config = dict(
    n_layer=9,
    d_model=160,
    n_experts=40,
    experts_per_token=2,
    d_expert=128,
    d_shared_expert=0,
    activation='silu',
    moe_layers=[1, 2, 3, 4, 5, 6, 7, 8],
    router_score='softmax',
    normalize_top_k=True,
    routed_scale=1.41,
    balance_loss=0.0194,
    balance_bias=False,
    init_std_router=0.0364,
    lr_router=0.00232,
    vocab_size=16384,
    norm='rmsnorm',
    norm_eps=1e-05,
    tie_embeddings=False,
    optimizer='muon_variant',
    lr=0.00339,
    beta1=0.9,
    grad_clip=1.0,
    batch_tokens=262144,
    seq_len=512,
    train_tokens=780100000,
    steps=2976,
    dataset='wikipedia_en',
)
Below are experts of layer 4 (counted from 0) of a mixture-of-experts language model. Rows are named router (the router's row for the expert), up (a neuron's input weights, with its number), down (a neuron's output weights, with its number) and show model dimensions 0-159. Each number is 128 + 24 x the weight over its row's rms, rounded and kept within 0 to 255. Numbers have three digits each.
Before each expert's rows: "gets" lists some tokens that make up at least twice as much of what it gets as of all text; "raises" lists some tokens whose logits its average output raises strongly, later layers aside. This comes from a sample of Wikipedia text that the model never trained on. Tokens count by the router's weight.

# expert 28
gets: ". ", "'", "U", "). ", "E", "P"
raises: "These ", "They ", "He ", "However", "There ", "During "
router:180154138100189132105124131127109144089083129135163123123101096144123129122108132140129120134113146125144109131150137128095157109137118129117131114158125098104144126159161098116089117120127158118110148135141130112114145127162113145133140146077131151067118108132110114156158090078134138169127161140128153103138097100158112191168141132122148138114112123117177116111116095137170108115139156108161112144146151147049111100088152120113138131173104119136153109113095141124163110126070138
up0:144160118137143092147148125124174193137153136173114130162151137177111123123096134108138104138075124112108175075140112141095098121168131173127144138107110132114089128108117109121124158138107139098094150175150139168123136143132105119140115118094095149122109106082090137102154104146130143107086096093136118084169146099126137125177087174100104131130139126104125139109132164116145141142130124102155127111128151127128154120085149139145116090107082135125157138138119101099114110106135119
down0:114098125188104130116126093092090092151120111126166148159115156099121170097137132126137120142170097152143124156153151127135140117105130128147154120096178135117131146098112110086110180132142129146142115139123108061107149099154130103130116129148182101116148096123132132171137131145113125098166101163093110153072078157137139154136133109157141163151131127132149116110113104161138149127126141128135095137141082136147109115123160124130133159162159139106121100101116180089147142155157133
up1:141153142130100147108112117091116153143109124177116164109159151118119125132137173141126160109149137136137105143109150150152116113130112130097132118142127142140146097128149109120083080156120108107108167091099142144106142159146166098144157125143123143091096113113146147145095141095108129153141133095095137112122107157101127095120113101135129094143106109100084109177156143077140129098147142108143157102141117119111105165117141121148174150158098160140101127128054113175090070108157131
down1:133112117145150140169102167124131173171129127133140129109109078103083103105104090113121131167064175126113140143138128136130166142117108123101106137101114137098131144134123163137126133133094141079146091122130108119141148104095142116168099146147109109145145125103102090100129137124116146157146099101125116088134138134147082187119147153107092118125133146119128174068093103131093103158117158139099100119130099154092159146141096153142129113092127124113127106182134094111123144120135099
up2:145143087117132138133133157102097137128117170118134125109114136126102122117144112136104110169108132105127090146137144129116176150121137155073137145173061123146106142123101141081152115143172103100115141097140124159101112155160127136077131171168128143149092154122153107141166077136124134129139139158124129119155144102091094174122085134129117145119153107114136120160160142146107141102113076119115139114157109155128162119096126138112158095161148078076111104104111126133139134098112156
down2:109137157126116097151153129104152103134111108137106147174123125133111144143122105097150141138152142136107154070157112153167096139098130100156130134171178139095144125118110114150123136086095095174149158131140136142123114122124154127151137146101144060123092200148096111134129126126132162090125119085167159109122155140144138119094180122089158116154111140129119126124144132128099118145160134114124158158132140138098065141121114134094120124104079158142145092145146133154111148160155134
up3:174151151074109155157163138151167163151143181150173111166135095141133125120091099139133111136092149129108129170139134072144147143124119111124122123167098127093140151146123122125118150106118107114160116134164122128139141138169106115144147126140160130089062122132108087081142139128165153103136121134104138113135112092114114150104093113093108173159150102156103141156111136107090120114141133137118151113134158182108143112108162102124132133123149101106140122107101122166105126108161166
down3:143110131139103137136136126145111123104140141143121087118165124137115132102140166124112136160149127149111183114079149131147108156121100150111137119123131149155125108147140072146119114133138134202157110112091100130136107106190134114113105119177145106097181115105165133152157116056129142090117116127091133161078118141141133126152165134139138152140083102167153119137125127163121146137128145149132114131119109137150126118165095157091057129109091144129160105131145121099117117134160133
up4:149131149134120142106127109143135139147119132123058150160095101121115155126138140088117126101111135116143092191174162143128142140133155154112118163124101111144123124074129156169122087090132138174141130136131110118163126086136130147100101123202101150116171110098087142165136150165118137169136109106107155091166136118107132132105102137121142131124115166128129178181128107107132140151111089140142124126107137140140137106115113119141155079135166137137086106105128111138128121141147163
down4:110156149139150082143139090149107128126129118105207119088128145126102106168101158158146096111123119102081096102101114125124119088079067160139085091114119139113133125159139085083157082156113164115152136085093122136138108149116116119107104111100131128122112094152144120125139166170120154113148147139135124111154090130116141103121161124125123159132153111118105103129116139104110140138149145122116134137167111111099103146135110169110125146094146144143147167167122144168110102138123100
up5:179103140122106154152136149138126132122073166145136118163145087091073126127124165085145129130101135145127128151155129124113137147119105103127199090133109157142152120139113082144074160099135090101111185101154140090126129138107123155144093123110125152105105110121131105135122116134130136097136152125124143130158128153125140161110130181114134168106119143083108149115137085123141109133147123129130137159137130143085155101146179120106184089107151105152133131141127127109141082098117134
down5:115127149133079112131118112135130176126158084125112148115150146121156129126137121153106122146127110131133098103126096141174147074154163125123107095099092166146083176148127145130118109144144108117145146115145113120131136125153091084123124116141132099140089120111142141148116142124147122118127112143116095205129133144108120120115151118169122151193148114138085054132113146169125134152107144166104103145164092120183160141121130177094108127148123122113133112132125113181105158131134124
up6:176114145099099107152116134139162139132136110133117155128108104126140092110139139128130147145111109155150156117147102131083098169124121119107116100149112136131146198120159112145124139094123122136118128093159156098116119134134078140130162136142107102113138107125140111114135085137103120160140151115125162063103129141117123114112103061078062168108097137092134129116141127132142127150123103106126128149167106115070149132146108167147182161148119129160164134133106160109129105160119162
down6:131151142129128122111135100067099127100080123119120108127110127141139139122139140173136170115160131098104086148113105153156101094132078124130099133113122107134114124156098125092111096126163148178101152124105134183116118103148132131178114129130132124162127145172144091112134163127171177134118131111108103143130122110112149125158165159133164099163137117159122139151172091134124148128107122149135098134089115116152102129119158103109102090099139142114114148144080090129138146123188088
up7:177155116114145167131116124153129141134132133145135125159114171161136124135115150103119083090086111104132130147116136134107091180105142142100130121174133102131176122161124132171140117119102122137127117145035159136119152193105134101127136117130154083132129127177106110131095153104121086142111116133118148121122128126168109100119171130133149120138158134123166097151141122125094170149112132143093100130211136141140120167106137134133118124135125130113098126146082121107104131139140124
down7:105111141165058113122125138107142140133138103141116121063125136146119138171129104159156140182155140143095128130163118165126118096131129096148143124100131170131086100145135159124110139112115155116100139135219124105135122085127126128179109148152132107139137168101126148077178138134096118115147141149125138141098098133099113135173137174161092096149110104117135110114116130113134150088147123098127110117104160130134114152121126120100127115116147106073131124115125128153139098094138133
up8:149113149124105140152139095157112122092156136129122115121129136132144116138121128125099120113113133147113163147113090128104158099171138163122132105146127152106153086125146117102111166110115124092139161154156120161132116148127103146134140145139120108106141121110106130106107116121147157107127122105133142077144162123170119086156123154159115083164090116172157159103170155149161152055079166126114150156122120122088155142145154082113099139113178133142081160070125102145128116142103119
down8:124144093115143086105138106092144122154096135166189127135151083075119130145145130134121126113144122155109131122126113133136153106112104131180105078145161138134134147187092187120099109143117142088092145159139174127069154137140131116116101103120115136099154072116133152127092129153114111119114140139127121157092166153145107177098111096129104117153131141094093116175106136115138114125156137099162094129112110171137144105139103107098139128134135156147116142129129146139132149109105111
up9:115154100149123171133157161146080119134136150142144118137130178128135116154137123124111175118091145141106182083128106171161162132145160149143145113153097134092135112115145124117148091114157120086123138118110086129139116143145102101158179138098087111145126138141163101110118119157123140137102102108065128119124121090101096114147151154146148116117096119116125126108135174118072102122088127076151161121106145164071096084137156090139138126135130109130125137104102130129137138134128135
down9:143112090145155068116131124080111163081129136145056147128127119100123131135070112158149137106111131104193126122101137092129114144114127129090139111123105145153124159109113170145133148123103095159136121116094127117123118115125138113131130103102123140109130156110131137142144127146162147117106121120138106152162150141149182170127137141127119087137182132141117110110123102121110176099175137137123155141148178096134138177086171122131136135123112171120098099149156175135133140134123093
up10:123133139149147121147113147146145102134111126112130095197123114157143159153134162111134130160172102085165128134085161141126117129137136159124097138091160119108136119130207126134110123116138123126115132117118097090110087104094145126101126149148118096089117140135101123120152118151112123101164154123066067108131097151158124102142127126141084181125139116118132150151119115132132136128126149142130126108150147102155148158101123103121173118152149094137097069141126092112189127157121112
down10:083152116130138124164135133161098137122138162137149128131125162079129129129111110107125095116088115145133121143095125129114134141113087155085113128129114120133118127137151134116123080161129123114108150127147134140172192106134130136144134116112164103089155118127077128126151090151115113165104130125122167152176120126140102132097116130120093083096105095117110106140118109149126172145125131106148041121140130101091115139119116151178099167127117172127077122122182099127125144094122154
up11:134111121123090126109143164115154103124117146141176138117139158150124134152124166118092163153113133084106134109115152141142139145166145086161094110148138141107142145129128099103107126132130121169152110138154083139159099138119131111124158185105142146123078129154139081099126132133106059145124132152104115096106159101139139123080133136119092090130124107132106082138128083133137145114095124096097115106105201120152076118128123117133143122112136159137094128120100112102111158182131127
down11:145119118109157125129181127135139133094128087129106127147154141125138090108119101123204128137142119101115117133161135109105113132143098159092170090147110103139158157134136173170115127132124146087116095117146171153121168125149105139157128106130113076127202127113138166154150124103145129132141131105105148149183119162111164163121121127103158143140112154138129143142089153131122162166163108103152114122146101120123189167142137125145131151154114113104115134096139115137130082136151110
up12:137111132144135120062095112115121150111141139136173149146122133106145102149119144150157152145149123119129107133130141167095114136127173131068162144126150109142127158128132154118100141146114113126179134152104126180198095094089104139109114120092102121139108111143128082124173136120086157137116186138142129152150132153146096158152110137124139140121089135112178142175151140144119176112164117168177129144141153096157130136162129147120130094150100107143151137162121129145133125116139145
down12:121131129130141111134153143121136084162100108125124076134123103138114177114133139125150127175116132114130148144118100104183146131156105145144132116106097113134142114125098131089130085111137158094133162111170127101125104122131148141118105115190187131147100109154123129093103150116132074141106075127128154117159098097141133134117111094119113088139147157101124139114133097079163103138159150115102080154125135137135124133106132084178155120155173097072120123099117146108133122151131102

# expert 3
gets: "K", "T", "by ", "L", "B", "A"
raises: "ys", "omb", "agu"
router:124127156124169133132133131104110125067138137132172130110109103101096102153129110107116105133136138107114144126152112102135171156137124163102136108140161165096147167137106119129115131130133149112107133164128141150106115128154132162152099165167128138089134124142132133109134106157139149122157164111127130082100139124179143178140174156139120149132130106159158133130113096130167096140136132089178101139146080179066112104111142132135115103177069113114145117175144136156147130111144106
up0:114150122108101110123111129147148149120116125134167105147179115164118122180117157151125149114126159109082144185128073144119149121123112130107146088124147162161162123127149121168098088124120149123134122134128092176097099142113125151123143104147141166132132155135165148121125120090139144172119126077130113079175116112091103129141169097134147163126116102113107122112093134125184142108142108170104140145113185138141092175158132140115134118121149156143121110144115119139141163169138130
down0:105166124139177103130145121150156110135131093139123104157140137136134097126149145117121130145100127080182152130150198134143111120165142089141152177114162145078153140129094112146107119120166136116111102129103126075141105128134114114082148133143124096122120114092114129103119148170109139121161162147120127126108116141168127066103132163126141210103112145112145099087135125130114114126125165125130104133124071146126156093132119113136131140117132097107090139147116112124093136093102136
up1:195102105148130138130127114116116106142134080130176177112114140134148109157123156131134145162147137131110126114134080099166150141083173135088162113151138155136124100125126114122142136150130105121107129155128149113160075153102084151162165109132103147092110165118139114125121147163137120141172129084135131138136121105103087152097145152148097128107117118088118094122134138140159166164105149100123190115118129116166137105141149139130128103153101116123148123130153118139099159098179089
down1:135148120113120156131111116160132115127136155143131140148123150108116117100109119163146132121147145090160145114136134134131117127124076099138117132157144121112163156147148158134096138112114133158134142138086136130094148116161129124122124132129120092120136133137105055110134149171092091154165123096098102152094132148139131084129139106111127069118130146178147149166144091141123129156099134041155147128141149122150152105142119121116110122092161158120128212162098147133074101130122112
up2:133150142143130123135139119133166093168152128128121146172117129162132096147127142103184108124096130163117170139112123088115127171093138097053139109132108124129139129144114126115111121160066148114126115150090123152086092134106126133110118079110114102178119131143108153184143147083133141099120155109115128133152162129110118110179132151155113104123134123138101119111127154147134116094130170122095106140161131131157160122118130097156133144068121108110138074129131097126114155148160103
down2:127109115141142138103130121113132120140141104146131156138113145118119142091105118133087130166173079097144129118103122110146147123166106127120140156144111131152119124149076108117080148116130083172168104119158174116150126163101136121125105136096153140085135121122167149179137140092084073130110108123129133115110167106153173134114114091106124098107106127111140109123157118120134174191117141137116160121132165086093132155116137146109107156155154104130107077150091099102122100134146114
up3:089149098176123099154135107139130143087085127154100132134119110109145108134142119094137106165151113164151101078085095149120097145123142148102160116199126139120136119103143113125125120122103112143141128105108143143079150103118124100161143118167161145084158143128159098129153086138113139132158167110168108151157131170144116140124143133084116154120121135165141108112134146119119122105176121118137136114117103132062127124086112152148103103110101140108110081140183106097129143131131128
down3:133118080124127141116126124133120085157118087116137110118110141083158156108121105153146119098114147094132135125165163136122143149138123132102128130088123128170119146144107172095121120166111131098095134173128091128118120126120164109121155164131101150160116118127070102153125143154122091126107144147113141151126143086166129110098099145137164164117111146095126170123094126092097101167083117139138152177130151132148155087156073128156131099132089143184078139120097121125137119133118139
up4:099104152113117137115114120126133088133094143152126115146154154132142145147139127179114142130140150115165140127100082096156128137150096117127100089144128102123161114151160094076145124126148142173129117110137103107141124092109151111117137116102075105138117090108138122106188119124123116107117102117134079112164118173149075122114165145175147131129134117095094127129123100152094145160083137150073134123105135133153096094103130155123122133113119150138143103155101150139138153162155196
down4:119128129171086149101134144165171135156139127144159121117140123137131098132175115103180127126138141170124127117164092134097134113111126075136123136127146132116124074195187098138144134136138099113118145140138121119163139136147179098100159061131127141137170149146127177105106163150143112123108156145103192108110136105109125131156121122118146115112120170089110132156124135112149150128133117078125059131153121107121145161111159131138122134150105120103120130148122154124108137131138150
up5:094103147158074106114091161133096135157104118167147091141129103137135121116125147142109143169138137114113117159150115142164169114089151103109175097126122160103098133143113097117151160183148146106100114091122136076133120102122145135111133145187121156136099118101105123092093169144098151133147162130114067132118083121101101109146106147138104138127133075121142121150123143137121115117084082155129132167130131106081120114118142133126147151121111165104130115118112125136125176144135133
down5:134120097106151139151108151158160140115145134131133148135121116116110095105115122119129134091143176123130107090125116146137115114140112149136083170108111103141147098118155128119140079132083064190111147144118135156133069097111111127112140134092133112092124108145109115153123120128154149133101122118162151129147176086127077113101097093093133134152132181155131122115160143110149152095145184139127161141135148111171098135178133114134121122137137110093095141142102153169131110168148112
up6:173098160163111118110107160134158132089135117099111141153108142174130137124134106120167128119064140086131143102104120128147131169127124145125113117105106118136110134125096185147123154126094128089148182089124136104163110180140181164122105121145137131143111125138121135094141114104135135159139142116116124119182143125112167158091106121139143152153136132136137128131116177123117144143114138082101087146104094102131092073124151155137147122111126075082170138116146130162123136133127105
down6:131160113111136167144153134131143134153111130150107166117157111150138127085119167153063089114097108076111131141137151120090133133145132086153129121129134090116122154160140114085140133144136169149131119143113120131089145113136088084141114115151120135111106156142112201152129121160091133110117159125145129128117116120107199130125139145118111118103096095135144162153129112117140161081177114147149122160133145178123103127109104129128192101108129149160121144119123114098129082115097133
up7:095128091142138136097082101163101165133142116122093146095094123124122118120116139134141106155149122101149130115078112130124143157135120098111085121121140134129153145143169134098111134147107166134140101159160108122105136109155146127096139166119126144093092122131140109163156078107139112112147178122109081162117167093130101126121109130142134143143132137125182141116116094130121090060122154114131125104134113134112140127137146135132129133081123087175127157094113095150075095092189129
down7:156101137166192157147162128152147117093146184107174129149115128120077150139164136121114164131136116102138107125149114132162107096104155162111143135070109105124138106125056171152121141124178151101121132143139114112142117155110132100154078081133116146139119126080116142097168158117148152130121124118129153122146151152100132112152106131125177115121132109125128150143111146140145139155113098121123108166137126134112129129118059106137132091127115166138161137117167129144110124128120086
up8:135123139110134133144184110122132127096132137110123090123131147089153131117091130064145123145111142111154145143122096105138102117102080105142124097104143103126135187129105098099130100097133143119160147120079132147113179118114127120098123116159168127102110146137154144090085149159156150152113117116182139133141143145127124167137111125163136129142136096105119117142137132060107134118162076103127087165183106100131182124171122132146129099132131146130139132122144140092159133102156110
down8:125158126124153108103119153104128120127126130130140146114132093110101098123175140127131145103136138125093110166161146125101141140133144138149111144103144123149142109152149128126104134155087150185125132098068157102140071136156124093141124131118127136085143111117129126094117109155086109138122143132118157061154093118148077117116151123105101155108115128142186143110122086154133084148103137138098147137106126169099076101111146107126153144091109155174125107154097142154100084125103097
up9:126167147140135107150122120111126154130137087154094094115108151146098086124125109145157092137150159094108142122144157152117149166156158117113138102096102099139121100124087144125129092151113100094155145081133140152131168138149143101114100171202152150085130130130094131131150132124147150128141125074153117153145128118123119138117135178151162141128116135087109133101160117142080140131089112085146159132151142136059144128096170155099146149138113140132132096128151150130110150121140151
down9:107106144122081121135125115120151087093106179142121168161096107137165184114125137115121152154134087165127207130106111147149095140110110117155115093141100120141131060149133153117131125126119145185083105131149133121145126107116096112139148133104159113145124104099148128131176092150113135141138130150091125127128111131183141152141143158127135123130144098116115152128156138117136119110160147135145128176121156137183144096113091153115115085118099122143122156139124123092150106124130173
up10:154162138158117093136135148108115119125099134120123129165097136098066122118111152146131164165103129118105092120105123107170088133147148104149136134145114132167166113125123161148141124173136117137093131147146123123120115099108132135102114115122113138099082165121120113113114117172113158172155168134112148139139114138137106108079140108104115133096144114148143111137125127124097119108126134132163136122134116091160177129071188142143180076104129142115074131125105106166085115170158152
down10:144146078093080110164148134137148133132126133127127148194149164108141109150115168157116136150122154145081114150080153162138119135182110112137107139163157094098142131092129168097189080144136084147121136121137091143159114161113101118075106154153111090148114104129166109156089116170109174117145152151125131122130102131114148144114151143102103136145095141120128142139131107088125112148123132153155152110124112121107109126127139155154158135165151134090096123105129126134123142142134139
up11:134141085107091140117078114091117137105066154114105153138120116114141166143161128134132152139152169123106142134116126163146160125138169147125108145112104154133168102141109112108112132151119103141112138128147074187140127142158140139116095077129111117080122114148122083118138145115111154102111147120110167156137199117095141118116164121139170125111111144122145111142133056121106164131115144130170108119133145107104123151149105162118146097126157132144134147091150100144155146124147173
down11:106132128172130130155157135138162107121145106185125138104114137125112083138105116113120117124083103130110135144116114141141128133087116123150143097138132161137149100174153089116119115094118149154117089108101138121117104114117155111096113186119150120167141118101114137167142119119142127095121108145131158145150102104168139139158145118108124163148175136099124159103118153156149117094160091134186164110043148130130082117133117098145138149135139122103134105156112141127093068109103146
up12:135155137150149161131111084105122162175175136152083134168078099113137160146125162118136114145099138141139131139088119105131110116129159105119098133141125083125144129109135126117135135144133121137136141113106102144111160102121109168100096080118151151122183130129083149132149154097133112108117120103134105108106157080142155096161184120144141122123107112145125076160146157146162116110119120136159155139126135130097093143121125113154069114115141169110139121080109134127128176185147150
down12:088131121126179104126160129168127100097104118104116132116092103105153175137133095177164149100158098123115162127100125164154140129090141125145047118127104161123114191134132120092130134139114123143115158139152147157168107134110098093139184135096134095168124130145152124118116139131135085151115126153134137137128097155101112118144085151164075170111140124140131139095091101119136115151140123134116145144162165093121121129126144101116172140139101115147143148149106100119143123131133126

# expert 23
gets: "of ", "as ", "to ", "in ", "from ", "on "
raises: "the ", "a ", "his ", "this ", "those ", "their "
router:114114095128158158132153133093140153132115154148138126126116158133086127155130102129125101098123114112104165110128118121121114136165106118140099104136104115126143208112109122136164138162123129136171089117105107099160128104108121169109134117174134105166137109171124117137114155157106110105151132100119116120145109054124185105111112106107104148130114126096103140131154117101155136122160079104106170147142171137083132167128159157117087121108151119106135147134103087135143171160142150
up2:126096154134104172173151164082137119178157141157140153149139125123104111142171114123080153111151102149146155101103139106106121137150125120112125096158118145131130152106097154121091110141072109154116154130104136116126118155107126125156152148114108154116097120146137142097109149130111125185117132119090153083153127140110138175115076096123127070127122093123112106169130124149186133090132136170152099124166118112144134137124115141127112127067139164116127125140146158143132166141159132
down2:112126150142144152149122132118082111149109122114112109111116107122130107147108125094124127125095137093152157083142120071158151151141113115150090131117115122106138146141089147167149142171111131126148124119154140127149155136119175121133107152148128128111133095119138118070134167124118142089115113125142153139134162136139089076141148193125115126144132102119117145085093114146188168125129155114105140160111160134125142129084144155150085169144107113181154128171160137117119087102080105
up3:137119085119118076161206139136136139134071127127112111100146109127102110124146161148103158183130120127143085119119143113105113110178129157110112084158143121114114137111160116143167138139129147135137132086184156145122154162111124157142174146148105127147149137134127088167099141086174140101112097133108102093159140137132112082129141119152107116108128115164141093119125153132120110121148080112155146118113112108106103131125172112164094149087145129171138115135110146134122121115135138
down3:152125117146123132138130114114132055168149107151148138153154145107152159134122130130156090137090122162088111106114131113096138182139128095166153133162152144181166111126168121146071112101090106140117091133120114151134143089142126119163112108145126136103115133112116140144098104164106135136098104129131131173106137083146118157153096152151142119091130114092149097154132117113157116082152143148139120116097144167144155110098095175101152139118121137130100107137106110133105168172140113
up4:116147130127119126100145133160111138130115104137143164143123116134131140127131172130069116066133159166131160107139135118151077119135127141164114134136150099172121131092176126126128150114157104123137151138123124119113136118128104150128139100098111131163097099137114130172145137140124144096145133135189099141138159114174159117123125144126153137127098144099102138173141152155139075084131091161154195108151127132112143112170125101156117154165150122080107137137114131066140153122080131
down4:126138175153163136142139118103108139154120110120114087147123124134103114140124153104155136126132143148157113160107126187094115112091119132107142154125131168093095089139118141139122108145134103128123129114103103160146135142155106086147121116100109139113152155109113148164118157083139147152124130128183142119137123127143155075107144093150113176099136144180140100121146147118199100151147114112096149131103134082132137097114142150055100139137155132120156176109126158131123146171114150
up5:117147149110150110177142167141117138142138139164150124111143123102203133130112175106141158121111121094133073100114100119168140138062156136112131102140137117131176185119143168117182147140120099149129088118136124131140138112102118127133133136121130119117124092169110148142098114151136110148108136102159118088152157125132187113118114134095091125126147120122094090127144128146135135111082108107162115082111110099176159133123142136119107111101123156130119144117098153069136121137132147
down5:156114083158082131137139072080156117137119126103139124131156108143115158130130153138154143118154165101080112158122135170137112145141144112140139145181105145126102090133097086095107094172149142114127128094149099122097115132124138151167126105149144129136097121075166110117127123111110085125127150108128118145115136153083120122147120132116089103147126131145124154105120114161171145168153113157110132138150137155126157117129124088067135136157129107142107123111170095132086181125086137
up6:165110115156137135136138108149160153112160130125163099101103106125157115118153142110086184104131103121147136168142127137153124099145179126099072124159154145116122104157146160127126141166145113133132159136109141095176175111082143097136138091135100126144125118164159123139134167093128157089114169113116125157121132104133126086131164130132135134136115078125121157119108141099112162115105152104132153109127118127156129140124111090142100091136135138176080137165129088112177089106106129
down6:105139138098201114103131166147153091135107094075147095121120097151171131100127141144131092175121168114141106111134143115131115099126158134118122079110158134102093145152148125124180135163128144151130140128134129178125154164146132146122106112105140102128096116137164128105132108132115148119183149148110087140113157152099115157101150149151136134116098115138121147098099111142133138115129141133141127115167095128173101083128145102161109108125089134165126120143146150160138078073114145
up7:128119139137093141123126150154143112115114103135136158124110112182120109112136128100128087105110173091152155125097145128112129128153108105127114123163119118168142135133093079129125113133140138091140198161093108104109115146130138152074129136128141088139100100145099142081156146177084105162153157153123123140107116069094142140136131075138134140121187149126160138168122134093163143140110118170123150133120094146085090174134123118132144123098109133122144154126129135099114115126140156
down7:154095129105120126160127153085137101154109132119156098073130125106121128109100122121142129150157128129131128138105148115118112112140115126155107171075169096125137106076102100109168088068165120114085123127128112132117097145113120115142100151087132132149152176132106141141135096135167110112078096070141096114140116143130121158111123123138119161180141158133150141118156096144082105124122114119122133114090079111133152120167151113138119136154115172140104092118095154148127150112122093
up8:100168104114088138143123118125128150141146107118069118129147101150160110140159154168128113136126151120112126122150126101137110172121079176084134111125109099143145142106127110165091108190119147090137111117123135151143128131137125153133160110130124087120135134147131144067149141137114125116125121127114125132147104181111113078144121127111132157121155183091152124157143088146129170112102108117093118177133091141134169103149127165141126151111159095174135123089093162097126148148136152
down8:157136138119119093118121108161122087127107129138171114142119165126140139117133093110142113118137138118140128134104092142146106073136174120192138130140155171120126133115107101114156103094142126185140179151103097123125147127116147090151090104100124116152133183146159110145135098110165126114143134119148129119131151110108143160095098137125113115116097096134147174042122137103115108116133103195121114107129139118116087139144126125107096103133134184088129133138107119169111125118136109
up9:115095107102087153151126113123138147163112131125109139136106155091100128125137104108140145138070133130114136096082090094116124137187170142115145143129136093102164138082109151112111177105113116157143122106161124150110174135140143133117140133142131152112120102102113148126146116144116155115129112115120123140167150126137116116123138143154083167125128123075095112111152119103130127106179169148183187117106132155116168118136159122162086131143127107143159091102166147098140151122179144
down9:144141135117139106145161145130159140101159123154175152102144116163125128127157176107114082171145115160136091136141118121154103127122091134131141120105120141164131113152127116149114109118124120170075113109087080109129138116148080084104139100174161149160141113123122124131152156136130118102083153171139113124117176124126106121124110174149112103161163164171168129143128120140149111104115100139079101146108127110084124140153129077147160122121120158127123116124091130124124083092107155
up10:132166158154131125124118109124120161108097131125135169145073110101127116163157143130106118115118119146170111107094125143121101123123128126156089106158089121157136156118130131081129082114113165115123092146106123134095143074110139183100141111170126129152134141133165078128153128137153120103160086137112101145096149125126147135137091129119128165138123123114113123147104122097096159131098134108101090150139104108092085175126124106101099076144140140123166186147137120138120136085095157
down10:179159084147141123144113094116137113090133148091130127109108111095098103133151124116155116109100133092134137154127150124100170103157146116113140092143117121111138107150119167105153127130194121141139131120141163117155128130171120097122186152139152152194097128160094195146118128133128114151113158134145163129127140099128139095139172148110185118088087124128110145127145137103131138151138154154133108132119148085170147136095155124140131077143097123148132106103101125149129098108133119
up11:189147104119123158110125117094121167152133137144155149180068125133120135149109153142127154113131158167143116111138146146174145117135140126114122109122091120144154120137094140179176111133117140152135120074088178091154101146123112127101090133154109126137110146123097124109154156160108121115140132123126129084133129151138120161170057143157157143118146129155062162125133145143100096161090119136139121120131094154103109128141131103144140145135078146127143096128101160115147142135129106
down11:079111149100143077159133105133141091119130105123113151088153114152138108100144112153124103124096101105182121107133119133124116141171117106148104135116131174167162134139154151147137100137116129171147080149112131097112128113123145160172139132113139130169142151118163138151136149113138091112140176118104122165118130094160112111118154127136140120139132172074105119131159114079102150077162123130145141168136096143147135160110126108079109124108134101152122116134114047116125140114115125
up12:143081105150121124147125156142138124074116163146126135127107145090097086184165101113119163115136113141135144144173119124164176107158140147144112092165082122113139140131141144129143103127122106134124135135134185148090166126093146095109167139136147119191069103113146124133129102149138126147169098153123114089121123161104138114131177119141104138107070140114124120100113119121126085118097136137110145153143106122124134137124126102112117098133138068124088139141138114112078140117143148
down12:153117131117190142164120106149115164147162126102153149162146106131092102087125154134120082158136137127126133141114130138126129121127109133130119142087128159101146071107086119161136132110129124130108128135111095119143088115185150180107136109163135132142134118117149162106107160138148107099143131097132136149137101118147167145114105139109161090094111146125103142160118095136151148083184121126134119131115098138146152111144150137110136141146152110175148166126161102165160109071136065
up13:122126167137104136130084119176127170115152172111095139120170156152140123152168127142107135133137151111129165183115136119122161135093139137141093152100164158116126154126118146106125142140106116178158130118131111110100127130115104097125140131141179119137112127119154132117132124131088131092181092142125143140113160125123177121130111151166144150095128069124145146091155144104132169162094111116131106109144151114130140139110140087120114054136130142143125140113087158153116161078170135
down13:075132111147142135178117127133158114150117092140109138128118113136171108147095130122108120135110120122120108099135151110117126144158123132125132055128114131123155125142145067067166103094134153126086125119117133120151128133141163152094117138135093083090115124176155128108096158110109159097097159122143131110147152118104110157141180164124115079148140127116120116163152119106109121124126136090142136120145166137142102152121130136131083125141091178081138112127154137102157129171081153
up14:132128127151141160134111109146171129156102089129100104139121114132142115092108143115121092126106097137150116152100148159124117098116110087101103114122161100095131117115108154134136145100140122121168073095138102108133140148124122134113132102201128133115169173094133164099086138130111117157120131090147098132134099143102151108095151123117155130101077108146091142129140140201122106137140153133112087152164103124153153121119132120166128135125143135091100086155128168142080139092100146
down14:146096101111100164136127115103079100116115133146108100113109125068108135153114126189125132127151143151131103155079120140157102129145149103155111161151148130109120097167159157125102085136174142098045131156120134109146102140117147125142133105123096123119152151123113135145107102146135161124062172105146117120159159127125139108150110146124146155097114168125148111101171121147107133121111125167139152107124123142153121111148102101101143107139161152169124142108154166139143144132145091